From a checkpoint of a small mixture-of-experts model trained on Wikipedia: a sigmoid router.
Below are experts of layer 4 (counted from 0) of a mixture-of-experts language model. Rows are named router (the router's row for the expert), down (a neuron's output weights, with its number) and show model dimensions 256-319. Each number is 128 + 24 x the weight over its row's rms, rounded and kept within 0 to 255. Numbers have three digits each.
After each expert's rows: "raises" lists some tokens whose logits its average output raises strongly, later layers aside; "comes before" lists some tokens at least twice as common just after its tokens as in all text. This comes from a sample of Wikipedia text that the model never trained on. Tokens count by the router's weight.

# expert 17
router:131131075104123136141094119121139131111122109124082140152114098133147111124087128127173132149087133114109135116104124121098175136117070107104137137118168127138129131145092122139119182122115106
down0:066142183137079107068149138110143122096155130149159133116103137154152146109134141166111142138096147149163159138120091154105164097122101093137088158147133119131116074111127122100115131146139154
down1:113111163116140111121112134139126131101111122146116102134078090161140143126107141144132084144077143111125115157161076129118077111112101108164130101138144143115111125130113136115116145127128127
down2:125102117129143116131079131115120121129085162137185155095133091109130172145141141106099108107121129127076146157153127110101133123124164153171101110136076130147094113107134140117135144122148106
down3:167125080161134159117161152148110143127170177104142144125117153133121133108118097114109114093133161144142129120127106150115112107129124113140158134130115087149124170126114179132122114104157158
down4:113109118138158097121139110156116119141099155108119141086113147137101124108133125129092144136136126165121102142120126141111140135109103127159148170113112170182111149097142134124097098117130142
down5:108112120156096121121112136107125117154109103107121116134145125102121118114094150126157119125162118088114124105138129124168074146114148112156117147127141142119098163106155146155147159148124099
down6:139109153142116131109096123093126127127166100103140112107136181148132143152153124140112151148152116116070162120086100126098096119134148136127135136147096110113169094095092132112112122121142140
down7:133165091141170135133115155129127100148139136125121100119138136101138078105162103106162101106111108119120141121112144138144161156163144110113143131142184114123114137106083101135115136098114123
down8:160150142142170148087145113094149151141116112160128141115155069145106144111190130091149124111126103134149153169109151121105138109155122081128134075120112131146122161109132149127066116141103098
down9:145118158185154152166146142151183124131140126105116123131151192131081148140162106125141153134135150141143158145138127109148154120119139111130127129111112137125115126107133143172149134128112187
down10:116102086126152124121141158111150149134144123160133156105127147149168135128111101164115156080177119119081141120091083100095148123134101161160149132150106109100110137110135127146144123144109176
down11:113097133071141105123118124094095110153137119126138139156093128129159112180162110196128131104158115117092140112140088110111136155111130101126169115095139164150131157135126118105105151135123132
down12:157157113158089155130089147134138119146175110127126132148104153098142143115135145136132093072120144158116146138094094148130125103177116145114172075136182131142115113110117129101178110160136133
down13:129146119150150124144158139119150155098111114134125160142116124125143097157099096123098078129186138131145136115115121141105140090162154108147166137115143126111141129096088124148152160143201098
down14:124132123125147151138175146106084141171122110107081115110132167171097127127113151162152137115097086125137090133156108143139081148143153134109109110143113146143169104103149151114101142160134122
down15:121094110130134136132110109119108099131145140161124147134109152130116101137113069151090114109135143135096176115165164098133170130136115135121120083120129096118096151137142121125188133113119113
down16:106156133138118129104116124109138147126159175128108133151154115120080134195116147112134149132139108142133104096147109092131085115113106125146092114151137124133163137104149145086102134149106104
down17:091146153113145097126121109148107122115168131125123119144125131123088131132126124105134121161113088092152126099157123140132107086084125149102102123133099123170169095159147149090128110145123166
down18:125168165113082118193174174137101136134089132124155123129126127155122114118118141135089116135142133108130171088098124138113116161129107167150153153146120120094096143154144105153140126098123148
down19:148124139128137140151095100126098118150126133161140161109158145111126131135140139094175157168144171115131143113146140130102129112138112111135130210143125088158129190100125167092133144132105142
down20:130111132080145191119126167146100115144141097155137123151161133126105104117140141127064110104141126166136145117130119116119107087159141133145113146148135072117143096110132138168163177138116121
down21:096129120150144151137153118118165117114178124121092152134131128089067148124108137170138176112135140112128065105125147112140120078174111102114110122129085133100135135137183153128154093137125101
down22:138091116163128139138114082131072131080131116139141163131119129131133123146144136112127128145129123139119180080140138176151131142102123147126129176117095152093129130116162157109117141139088105
down23:121076111112121110141154141156140108102137085149114148106118105158144186109110155170120134097125090111082158131129128119127114102132103141133131155125131162117152072124156114136096113137155127
down24:141141144129126135129125087147120129182153100123145080081147113148127146118158167128139111132133131154127115152142163121136107140150119098115088118143108104144129098133141100144118131088080150
down25:118078141164129154105147132081123138104166121125122130155117126124097110122148090124095178113137072157169122092145112138102103103125103126118137138125116119174170141145180160140126136151115088
down26:094137175152110150080133118121178144118119111132117119137130123128152131159133138169110122092143154124107166145094127140155097146115185157131129117159163157100146126151117079159146161070152157
down27:118105091124132141162106165111137143117204153136124110162114122145122155122135121129128120167138150141139129094119108105092134102147144071149174135082147125106123149122086120094162114147101082
down28:127147134093123105121126152132110104130160109138095127134118132123147158107138124085149083106146131136130153172122112093087087098179095078183116139132143169114134109089106178086119160106160089
down29:140162132193124152155088082116129111133118149168136140089101076132129097104146132094167173163112100144096125179126140104116111134105118102110127137164111152122078127113135159142092128127124120
down30:140110101120093113137180162084110159143140114156143113119156125111144100134103166136134119104117099119121109138112124188125136121123114112130109117116132078108084140152143142141086122128161095
down31:147099079115126157109128111123119141107120123110123134110111099152119124135152131138120123174126157107089127123112148185155153091097137138162156106138107128144123124128153112124145107084094109
raises: " ", " the", " a", ",", " in", "\n"
comes before: " the", " a", " been", " he", " it", " his"

# expert 26
router:145118106149115109166079148150157140080106093122091102157114122107123112112117112153129140167141148121144157130129102105123162107145094177095147130127164118137099106154106094108125174117106104
down0:093144168067071144099112116125136133111096126145161132146123124150122098093147109158093151141105141128084090134119128120104172133125112125164105183132108179125081108096101112121119075171115144
down1:105132098138110121125111125132111113153122102104134099084080128189125158074106134092167109106096137081105106156118118104147129115161133141143096105137132162104102085115118079130112140133099109
down2:130137090126115104123124149122113168161101138151123113113126100123162134139144119098119115124104176101144136132103129119131141133149125135180139123145109137152134134095109161139189094147163134
down3:143149103125124120123112184155134120163100151142130118084115161145131109122107106162071130135129132140111133088110109159096148172131075120158111123108153142137121117101130173124076074175141124
down4:139094179130207099128118089108075144098131151120150147117075122126133100140154125112138139126094200128136111142133130119127123136157126152129140198136153128148171134096150125130088150127110121
down5:117149140125159111143133138107139103185123136139147138127096122116143109113133158142146125143144119139120126124121095122121136144100167123119126130131159136130130121103087151099147126147116149
down6:094176119131108113116105111117129133147110126130145118111135110169160137115134162129171107132143103092122110139103118161118099098137131125118127163124107158097153144138152126095167129096109119
down7:113162098142179098124146148141122090139151108121131117099184095125142089102143137113095126157144089109145150155118072128108129129139121095171157135157139098154123104165143138099126121162124169
down8:142121116127130093130128146143096109105122116147138109129127115134172132133154154148103084136120112119169161157137162120076120106106142128100141142176132170119167120152110149130127105108133083
down9:173125098150156152113131176110147084126132126149148135113113163144090109135144148154143139128156106128146169159150132165154122113134135115154133086164154146118117139078114150106150136105169195
down10:123058135114162093131129121137126115151107125146121143107109096105160125137129145159128118132119097124072163169105114138110160143146139130142140182136137085103159110112162170104094125110113148
down11:157155133104111134141159103125138154130128101147176128124099111139118129086128115162127121139129057113114099151142091124103129143142119131163140132160146167090127147140111129089124166130150161
down12:141120092140122095147118134085186140116135130110132144162125118120164160141129145093115116122139142142163103141145136158137132130135117115130132118083187057129104173132141104147115142125069114
down13:129089125095092135164126137138114100119096160143126133147088122132145114172112111134172155115107157120145118096144137115130148131118098120176119124122086152111118168120130139137109154130120126
down14:113107152163105149104154142131121112190116152146103064151144133150089111101112127149119106131154120131132092089123138150130117105117105132120105088127163146087110139114131132136100140117130176
down15:153120126125159160216115126160152106142126181154120153132136154135118124121138121103106142065177141159130190107153189130120153151131093125190123120130137142092140139154109111113118150105148062
down16:091158131115122135158129128075110134129165161114131112094131164115115121148113138168145101132129130143120101106142106105126097132101114108168117129101122076135156128089147107122104149148120132
down17:093166113131116129135134070129108125119114100135110128098126137134153124115101144118152119152108112127150130167155095130123128146124122140091147152145147139133176092160125123099155135140157122
down18:105146101106115127143118113154086126142110138109091129144144111161141146123137128139131080145127156123171112073128122126137137157120084152142147140163109123151151102131145110128140101156111124
down19:131106126096120121143112118145102115143148145152139140135111140124117160137165159107123114134138121078144157127141124127134124137146140116164126200145139121155122138108155133104149139113145098
down20:126115151085148182120111158158144116176130154139131129142125162134131106109142114089061098082116147137113142136142118137114110116144160127185105144113139110135133155119117155186111157104152120
down21:159143125112095164139112111123140137110108118102082131128102127160145146138116109179127134110126143110104149110104135160155128095164119114139184141175143150125149160136142150091130109109104118
down22:126124095122091131172155129104088178127116129180131108088113126165148182156136141146122144122151147137139142108146116066132120136102097147115136130167119123102071088121122112136150138135108142
down23:118140110124139140123178151147140068109110104173138140122102135164120165113129159141119151123148143160118145094087120108155172152121122125112138083111098179108135152117102163133119132112126142
down24:130125136138099119120145101157137128121135127145120108118102121130128147129136081128145119103107120138124131171141139125133093134153150141151104104167107119099144115168110190147128118151119096
down25:176108108157086169135164104128180154112130109114111135126119105130117113149143116085111103137106157119137134141153101071107172125130115115135134142132144098156157103163162163147192102126090105
down26:131161170140128143088158104140176159126123140119112117123151096135097136106147175110107077093107122184159121133140119094101099117151171142157059167124149170096155142164093120115138152081151125
down27:153083122123125104160135141171129116109113126168130134121110092096100112131125129127129136130114188125114118119128111108078116128118154168141181119174150125116135197123120119151171154121141107
down28:170121164112129148127120097148126067138146122126115127143116121145136150087131144147125137111133147149181154128100107122088118116140103090144140167105152154114107116107098131113160161140151116
down29:145125164083111131120131113150096111172130147132154081121100144083155129150175147148173147144121132139096104174166085106207124167142104106105146114150153089151113135156130148117145136152132111
down30:143139105123156120129172153091107153092103119113157118098141135126164111133168139138159110095099145150173127129156186157132123096088080136155117117131096112153115111143137120137082136104094099
down31:121096119157123100123120152106111175102119115164083155075128101132134127140148139153128155120106145133146107127144145145139125093119136114123134095104118132106146143157160135124118094130127119
raises: " ", ",", " in", "-", ".", ":"
comes before: " to", " in", " by", " with", " as", " on"

# expert 58
router:096090125106169125167112105099154156126148110107132122183104091116149118122097119110128153166147186129111122139135116155125195163147138149120162144084131135138096115171113107137161159139102112
down0:121137175127149136124182126108143155093108139120085127150088102189161121120141146151133124141124161153092135124105104075126175140110114189136132157148121134165124125125105102120134094114126115
down1:127090158121134123144119103165141103157106075135129111109123130125150135108170137129147107092097111081127072132120121114097132158157150169186139111152168137107127143090117105116090127157131106
down2:121129083133104124144114155131088121133104160121170154134138123107149133175159133127146164134104160112155111148145097085136124150074134197154122121101125139148119110138152147134128111143138140
down3:159155134123115114128155165177144139131141127120131144110125147143154090164076114134072139164132162149100142101152120124077090135169105106147119150122138143084113114103111138151125126144131123
down4:171095126095173137140166126150137176123143179141109127126122136156120075118118126096104145112156175134148135108088150141150127134153160121154144122148149151159093149087170147114091133108107084
down5:150160144137119107142108156121126115113135126124121149120101114094111115145150105125120110138101118177109112121159124081145128110100119122129117158135148116145132123097134154138142167151075121
down6:126119139107090161133143123154144149111128098119114148116129130104158140184109137164107138088130170131128119181157109099122130111127134150167126113128134103114126111172153086116144132095120150
down7:130175110133160153142146163148163139139135135113129125130108119104122119129138155123116113126185110137131123151090092140121145145144144114164140133091108128124108109108136124116145123127110139
down8:140197128134127133078137133136101155128101100156105151107153129083108161138157144095111112138160096140109125146121146155106117097110148116128139124142120129152118116116134118162094123055099104
down9:149106155178159160105149146154106132136163105139185163134095133143093159106128125120146143136163101119182087142130145131149110109130135148109137105135095146130154122101150091147123124094138144
down10:124085122145140137124108126122150143141094091155123154138193134102139105112140132112125163136151114170109167096142151119125128120148101098140111138110069100125105168143147144099110130102174178
down11:169099181071097120122104155113132183149115102129174105149093100141149095089130137096119147159123114113144139114122097090124131165137142135161138120158124157140130120125116140100107112121105161
down12:160123106150112135125137113127143138156119119143139162187063136099164124086103152159132138137140142163156149122114176125124103103145136121101130111121101143129102122106127116131120178148110143
down13:160103131150108121124132118134126093067108138112149119166117128099109150090102112179130162129140166128161114102103145145115126083149189132164134116107129089108132151119107134170166105136157134
down14:095128142138143127111161174133096142163101123158111105126178124146132142112084161135160110135159101114127120122110147096121129104121163112119109123149123124155179117161121142126083183114137131
down15:140145099154139112161108150119122137103158123133134109116104155115189108101155120132123094131139130109126153168138121114155114117123134101172118106138110118141096131152114106105138103114180098
down16:112145137153107100096138138130183128116183133078099126108100100136147113170101110127150116134166099156169114131108127120175123141106104106100122103156192130099171176131144091090078119099114129
down17:092131118062123102134148092109124165164171148150111102121147118121127097132094141143129111181137111144166127129131117172120154136103122121161098103132175110119144099103108097084157142122145118
down18:131126128148165157178109152115113097141127127128149133103135074152122142139140141127148144115104104164157146076138105120148120156121132101133115133153127125122149155154125110134130169165073156
down19:116124117074144128161129101125120118135136137178140108147112130117115161143140133119124140120114126062112099108130094158092100121131113136138154166125105134100152140125098136155131132111104110
down20:130096158137132179145140165120127098151187125163116095096092139102101085118136156133131164055114098164134158158130129140155150104177123117115093154125108108086111115153115126142110164111134151
down21:129129166098130125128102143105088077103169128101106144138115092047103095135127142136127129112120143096163086152135140104095147108103103128119161090175131110135127129130134122124158099095134144
down22:145048091105125121139145112146112119093123188168136149130120140138134107105115117150146166147123140153144173099128151129139121082140118165139153148123147095110123100119126120105123134145103115
down23:124143131157137168164114107158140155142112127131163101152160175115160151115122149107153134121140150119133117128136108102142139137142137123087146109132127129135102152090114139149113110106128126
down24:138125110133120154128167121144102152152105121108165130100126141145147183137163114102152112146140107115111117157170141153117118181166158129131112133131135098117143089175121160152190123106150099
down25:160124117144158162117156131150151138109157142112118106164158108113137169170139163137111139116119109115127160127096086121101123166116124127145175168148105117204109090164177120156090131120090129
down26:093153158144124113133126140127147119093136118117104164138109111157108141137153140151150127108108129150122068152117149108051146172140146165157096166125163119139115149112137157170112137134128125
down27:131131102125110060109166105130166203133124152150146081107127124117127166082150121084120092121135165118130159119115156122170130115064130107101136117149151133095159170115122157135109102135123104
down28:164064115081154170149138118117161153118131119108105101137118143113104137104135131132150123132110128140184180144143100149089146131169129122129136160155164150149101103134169144117105171117081089
down29:099084127136118164138173127142162129127104155134130158099127189112147127107114172135159123159124117165126119133140122098127147123182089099113115126137098140125107102175143151128111160136154086
down30:134110116093117125075150154101121138166134098108136149106096149145123137139130167117165125073105116160130103130159170173133142122108122098142146097177085119177122143173142153091098147101120101
down31:119146142146144119141125120111104124117106132152140160146120107137148095156129157111147132132120167167139143176087167109139149134116137161149120114183116131095107118130111143113114086107129126
raises: "\n", ",", " (", " |", ".", " and"
comes before: ",", " of", "s", " (", " School", "\""

# expert 55
router:138111129144136139171107121129157180137114108103080136157115115119143096085090099118124138126123182104093168083160130106135155165141125132114178146109148152168106122182100118119107145147112125
down0:125137130119115109132172125125138113096123083118122103112099105130104112114099116186156130145094140099133110128131110069115129116074108121128125166115109133135083110073091101145109136148125159
down1:120107139132128158171127103120118059102096144150075140109122118109147127126137168117151109103107115131156130172165104154139132180152169161171151124187163156079102139096130127131087143150106068
down2:138134098174087114133104122108147159135151138168122110125129082113157156158104134133161110128113133127135123161096103121119137145105143141132127136146127075162113088132167174120153099126135151
down3:137154126125095135134118173166084147136149143139117165132112150110140074149079109151120121143167126121140112100169077125133115124111134148154146114112104089117124156103109170132095083142134107
down4:142112164082172114093124082167118136144088165115136107124153164138126068119155158109114122125137151141148101144100117121101127125108140167131165155128146151115077140104116121122122102155139121
down5:109101137175116123137133174135148109107126146133138158124114121150127142149113139148143103172156144139136163147134134160139126130087136184102116158145158120170113137126115120153167137125109117
down6:130130166087109129133081112134154096130099181118110084132140111162127107173107097123120127132143153115107153151120103130109116075122171130114125128143134094080140128151147153104134115077085167
down7:134140114148111130149162143166104123138150191147113131140154165083138126123100134122086102132168114158116160118090110115099176160145141118137146102120101059129146149134114122107148136144160113
down8:126144136134115139122156142133083148154083114137123104128130129146152103137145156137075134142135136082119114120165162148103102090107137121135145106147153144149120137121153157119123158095130089
down9:151084130142143146117116150106158134119154129129151145145127120102130135118133154157118118105164088130168137128125122147130114109109120135114122102152114118133154136123109137132109118137197150
down10:123096131119157111120157108115161146125107096152105158141130126138143086116135120154105151120076100124119143169146132171083161099138143138158141133108135130098107125112124124082130148114095138
down11:115159152093110159127095118136121166121149128128157132096143135138188162167151132176123109090112127102105125106131086121128127155092123138165116135112136134130133117123127158130128167099140154
down12:122114109145094132121159126147155107111137145108127130117104133103150144099100117104137101156133116164082141126106158113117129139138111119137162101122156125137111117107156100126123102149138143
down13:127098110130121129136100162128109126085123169109118117139108169099145122149096116112131143067153132142184130096116137101140146086112160139131133130119149137113133132117123149114146141104132161
down14:120078124147125141127149138127088137154114137146138118120165183141109151121133112148139072122122159105153116108143120114112119102110118135164091117137114124151139092161157149148113141113157142
down15:162094116141124129133118125100147099114173167177130174114141146164117136126123076067078126070114119162119144153117130158113109129136088119160100140131107133138136128150135142102144158125118087
down16:136120115135118125100152150118127184158133139155107153137111147125138122176123118099113180158096150107161098084107113099157137119137081120158142147135088095134168104104148127188099145181115141
down17:103163158161149099098144121124130141127161122146145087128153114091144140114104147073155117173162091118171143154141138126135116124099138163102119134157111145113112090118090129108195129133119129
down18:134119116091136128106155139127140109185097125164156125091154091158095098168142139115140124149089157105141124121107124103161124160115096128130160125121101145125121126176105090116130106136119125
down19:154122130081133179167120167144131125157119131122131125126118123083121171095111146134119110119152113101146098128127160118138148085119131144151103166172132119108154118080163121123133134107122150
down20:112143138112089175127120132129105109173140125130124149159116137122097150125157151103131152084127137138148154147099120119154085105119130158133141098118125142140127134147140117143130126129106135
down21:169138142118107112145145110103109132088172121084126089125077051110138139093129129162118156135152112126128089167111151166157107168103094175151148154149112103153147150128123144096141113127123138
down22:091116104146112167149095111150106138102104135145139151126138122156147092133130111153157121130138124124122137108114159125125136149142171151135152151157091135115151160104106137106104089123123134
down23:081150125171128141111153163117144193099180129134146126117124152128145172157109169110128115097129147120093132127134112139143103156150072120109138126125135127123136114136117182108089157139122152
down24:147124152147121111122144097145116145167145127127120129104126111141107192156110111115151146131100095163119160171128165079102119159144140134160127129123128120102105128158178139114124135122123119
down25:130137107122145190087118152116118180118140131146106111125113097155137166127154097138114140100135094139120163123072124135107145143141097127148143177109128088209116128135167143155100135170073125
down26:142124142134106129106112128142139105133148111111173145111101119145132106138133123137168137113135135119109138128112171141120107195160149150160120121155106102093170098209108096144093133078147111
down27:136102132134121126174096126176102114133138156123185121098122124119158179120147106116124088095149158105157127123182158158165150132095140102111153179106160124102134158113081105167125144117152106
down28:139118123101137114132166104130123134156142107135118102105122157138151157120133129116128124082188135152148156179116120096077132136145085100176144150156138153124106108109098176127153138160151131
down29:126147105126125125117088156133127148161128111160146144102126146108141102092153117116141141137115116139128103201100123112161102114147122121128103160159126132126141126117124160098093143132140081
down30:135114121121147120088117108105109178131164134132158115141115175103128117139119121130162106116155142155126124159112149172101110114183118142110105103171096098123135130152120149131118141129123081
down31:147114143129147114096171105152152128099175088140151145130091057126104090107172142136149105182125112175130141115127122151121108115106156144162127117110140172152120151134148141131129087135102148
raises: " ", " in", ",", "\n", ":", " as"
comes before: " to", " by", " in", " as", " that", ":"

# expert 12
router:154112115147119104139107129136146145103096112121084124134130127109133103133110072145128158175102132115158144098127116145105155138150106131087153132122133116118099104155124105130119161169119102
down0:071152152130118156070114098119118132141093142135087144113119099148132107071131079177164133148117121152133090085130119111132110097116097139152105176096100126140088093127131110109138107181111123
down1:099189131166161124122113119140142106128151142186157108106138107070136180145108112101135124061115128127122140155113116122122111132164152095139128131164128108133155119090130134106129163159093079
down2:123146148110125105113111146140138125139142112161135092128131092105152111112110161064146151155141149099123139155145128113130100158132118164157087138112102133137123145158119144095158129103123100
down3:131146125153141146091156136144127138147113138064150163099118181148136108088130164164137132127146137139142114099153139180106077141134145113101135140145123129119145116123146156112110138119161143
down4:138124183130118084108146123172108124138125114120144085099093175125111112118116157134125099101131135110135126097125167122128136101095144172091161128100112139141090090081135137148111157128112154
down5:192150157121160091121125121156112109138136133161110154122095081120133161144141103169146092141123128090120108126127101083124110125119123146127143119154161126120137153103147145132181118120118124
down6:125136129101114125096166082123128131105115138163081136142119089118110097161099131142151156153141153105134091130107105129135156142175104150142146134138139087073143114127153122100111138169143131
down7:184177135107151166141122133153127138138123122146161122125147148120140095111151134094124109160129093151160138170114115106091131134133140089133107171104136129156116106147124115120099149140129120
down8:158095156152131125133109105133154176112100123158106106111135111142135119158147113129113140141098119107155133135125146149120088107125151151141079143141083162129140147156155169152135109117121071
down9:159121130141132112134147157158155104121138178134176149106145134140130098136121114118139161119119126151142129118100138148132150108092092118132172149123150135155103126116086121124139116119149154
down10:086088088104140084134146124122115160116123139109138138124104144116162085126141081163126157153131131107099147120120157120110114114073158108146164189135128131111109123139146132121151099161118158
down11:140159178136108115115132106116147132124167133133110164140133099107133113111110133137122168115175095127144121091150124103147158091156117138134159121093125110123102144126119145132108138129136125
down12:122136116188116100149159147145150136123125132152126123144124141124153138147111120110183146116123144165135115094159174168152138106136151106115170099125131102159133118104111140132093127116124120
down13:152131157138146173147097119104129145081093176145091185111133110151185119111128069135102103122135134083139146107123175135120167096131148114147137119103116126114145133114151131166171142130136106
down14:074150204135138109108137174146132139144133124080098092119157181141143112103126083114166107141101130130112086103128147133122123101123093140110151118134158124139143079121098110141134100140133148
down15:156130134149154136136093071119164111121125158138158129134103114121105138093139126144070133120121086137139175195170143089153136157140126098131094143171126103103129125148083109116132086123146123
down16:127182151110100125120162098099139151112166114120090120151107143139134164175110096065144129124145135123128078119104115088139106119146158129148119113134117148112173132125136133122119127162105121
down17:144135108134135132099135128142106135122144105133092145136162123138107103166092111126124095129107119140142134153124153126110123119103135121131124118151089115110134097145153100097135131131133131
down18:113161140135156139183171110151075074105105146118105152080142107123132157177114103150148111102139164120169126114118103126136143165132137149164119133158082116078146102140134071122130154123114153
down19:112125079149117141138159101118103096129121119110138140109147123152119140117149133106129134146140138133168131121151129112112132096125119169185117171134084125131162149109171107061134119125084137
down20:098132106108153142152112123095119124165146122152134149132158111154143149125137133107122105093111126107147157137128096155104094101106129132132098141155123098107174108090149138139147136107133136
down21:095142146104127159124125113178112114079138129089114126146136139117116108123070109152095123121144154122141098125170144111124109104136159115143092110158136113130131185122142126150129115096113147
down22:189122103162073136117124124107095150131144129139123147137128128133103099122172109149123135130149112175096135100120144109126113137090131144144108179142156139112161131075147146132128150167104113
down23:098159137115111163125139127103107123131150054145106125128098111124136122075110125160152083101106117108140141143122110142146132165148127099088143126093103166116141138129134141129149126106121137
down24:134146135131101081139124116127134134154152127120110117077126110147130174143133090138117128112132103148114150166152136086132110113122116139171088159104133149132145116140149088131086136105142098
down25:145106147156096147088122139108109180116111129155140156130142139123188157175100127180085105117108114109132117100124111080119144158129080119123104154157121077183131114095174116165132122185075106
down26:147131143119105109161118129129108134173097096144124156137131148172120117108111157123156083055166164133109117118138112156123064096165133185158104122102106123138131169145122137140111118134134099
down27:089093106134137101126159114142096148126117118109164108184116093162115149154153145091116100128102129129112160138161063109138121096135127096112166122128114086119095161112093096123138167108079127
down28:126076128112129117154172114115097096138189128140129114155112153170119119092114126059146100119123145147145144145140114112110144143101122093157133140141128167114075118128106155157125099151090119
down29:128135129154131162118143137115162126181132145143118144098159120150134107160164116150103112136144164142116150197116105136083139156151087139130112157130127120107166150133149181102077123163119071
down30:109123103101128123112138106124132155119145125109147127167122127128112136147110138123146144123128140136107122104143139165093144110113046153131112128123108121138141124134127168111070105120161103
down31:128108118127093107156114149152098102107168134135104140122160154139141101186158116125120126116144141134157161123149167128129166155115165138155098115090173137134138150147169178120150101102103126
raises: "\n", " ", "-", " in", " \"", "==="
comes before: "\n", "|", "==", "The", " The", "In"

# expert 30
router:121114114134148109150103120150177180089120114102079172173100115116166091098097110123102148144069162093090146148132138156128176127125105149090134133077148132165121105175116096144149168134107116
down0:122129140114101175110128133108129118108144127167123147128120088145106137120133126142128163145093147112101112093108119128114117094139081135090088160204112157168105132096136134134135142124149185
down1:139094150152132160169162156123155111095130115109158132072130114122164126091181173150155099139164138128108141149159155118149135171151141142196136174172159125089086168144076109122103167136125078
down2:125140129142086112107132177107155115170141124096121146102083148106127170154122164121141104074101116126144097123146188125142108118152129109129134148147131150149133116147136094119184122168133146
down3:151127138125159080133130129143136064144128142095122142154105142128133069104129108125106103093094161119129127112112113148119114115159142079143135149072149137138090137086146150118134100100128137
down4:145104134093172109126148083128117114111121149157132102104118150109087108110165144079136154111137123112086126127112122124084172118090136133142163143145138146135127117098138124138130090167166117
down5:117136090174133088096131125140146094132117160156111131123116126103143114105107138125130116167111131159139147124082122139119119169120119101136108107157095125160126115116135137121144156107120087
down6:128131081165157125159148048107116120155118077131105142152136163121124134103155147124128110132140135144152106166132127129129108157146154112137156145113173121101124144158161148107132101078148113
down7:147169111116160108111123127118146101172113090135174082110139138138147130148108154103110091131128089156108130107130108127099147148173165120090165136084137096089107070161130129132170121167131133
down8:122122124145134127108104118109132105128089111130133107115124151116126082125149119147096099144130098136117164168111164103099105123129121108095105106137125126145137126136108160152099138091157115
down9:170081154200151132136130170153160097125119151109144112129154121116141146164132109151129186118104129133131125122121128135156127110133097149110146090141129129109132149106087152095148116086151125
down10:132130118125193125132157148095134153103081129128132157106154112115140123106124115143093172115142127098102158092077128113130109089124122070141085159088142091090124141118128132098143100145105157
down11:120129105098129130142156102091105128124139122151148115161101090115167120157105107122121113118118124143120135110129116102120142173144165087109125115103144135167178147122085156109120150094140131
down12:171127142124109093139112134119149117139101130133124140150115135078165106123139128133120076104136146121144170116115147125116107094165146130106155081143131094134115117113129090140107142133147119
down13:123137103167136119115123137128152141128167202119113138133109149111127112161119182103125157133147123113146146115146130142126162101123155152157155147105130120088146166121123105158127126125124090
down14:146138108110139151119156148147099155147149125101145133140162151126158148105143134139165118115137097112101084103093166164135130115137085112157109114187165109140137122181134137131098112154151145
down15:198101093102156092135128132106100127109133108168115135143086150148113146093140100076087119131184157136131144133139148132125161141148114124227139134101128105137089143157140090129149108128109091
down16:154155135118130138112094093070169100078154140111141149150181132110108168122149139132162157120110049151147130130130129143117143095097124153141140147181085141122193127138133135110136123167124112
down17:162121098095119112119081084149094136178146123170152142102164140097137148071123146122147106097136155141163130093125099097101151088116149159172113114171136148102133180127125097092149116107119125
down18:108129102105115135152113152156121103107103161145150113124168103172087115152131119087163093151090128139166051165117118140113121161119119131121146135115097072126117157096162114124153139137119141
down19:148157104137125137157136194125102133161081139157103147141108105152142144143128133160165122135126124077116120121123153128137106128156198138134146121107103142136122136126138104109140144106100113
down20:125104141115123150117161139143114122154149112122131086149162134106146120167096145138137137084120171144129133161130112118132084151146181117133128111145103106113132137152133130149134123148100150
down21:097096147103131140140148152082127111115137135192134155085118110107103168089107101095157119082130123126141109103118155135122173136161117089136111143129138096136125157093150118156157119128176162
down22:151090093122166110165130120100104131108098160143121135141083131107120118116166120174099181142109122136117156143114106127154084145119122143117147155128106128150095122127139150131129111111147092
down23:115133133138121160160191096141122102120117135129135140149130144120128168139103147153139163182132085110121117096112093147156185110100121115077158130184114120136132120116135127129101162096121157
down24:164114167134111154125130122097094137140135143114149115084140103138126192148129115098132142161115110135141097177175150098113130194125130149101098113148098134101114094153175138135105112142076138
down25:130140174120089162145135156179101145100123152089170122139091141093128134121156139141102116139127132147143143124119105147145107124138128115115111151145121112154099106149157143146109124182088128
down26:092147126135125115155092105184152142099136082148115125181112149119147104158110170147132120131141129137142121152155139118106106164135137167178127118106152111142103159168108099162139159136131143
down27:122075117137142101163150112176135070095119136178203103133086123147154136105120128075139106111120161070110111109155127130112122155109153088123127148125138122087105167102137136123138158108107116
down28:138108116098103121119122093160112110129118139121126108139113115157092127131147104116102097107139106142184145165137104112096155124176090098143117160148137144103093096125122125136112143108153132
down29:109124146151121104157136140168132155165128180167132110117119122149130123114123152131127160141130134156108159134132097067125157116145124112175106128160093130169106154090069088143095084104096083
down30:129148132138095109084158114093124104133147142130141139158120133135132112156085142152156100105108152177113135096094156154139100129111093128116096117145142090139145139176119111120124128130127088
down31:162116172156137144139138127145156148121143131139127139123114107115162113143153159118130114116144145159124120156085153125135121115104130135142158086123131124098116114146129144081107077123075134
raises: " ", "-", " (", " time", ",", " period"
comes before: "\n", "|", "-", "=", " The", " Born"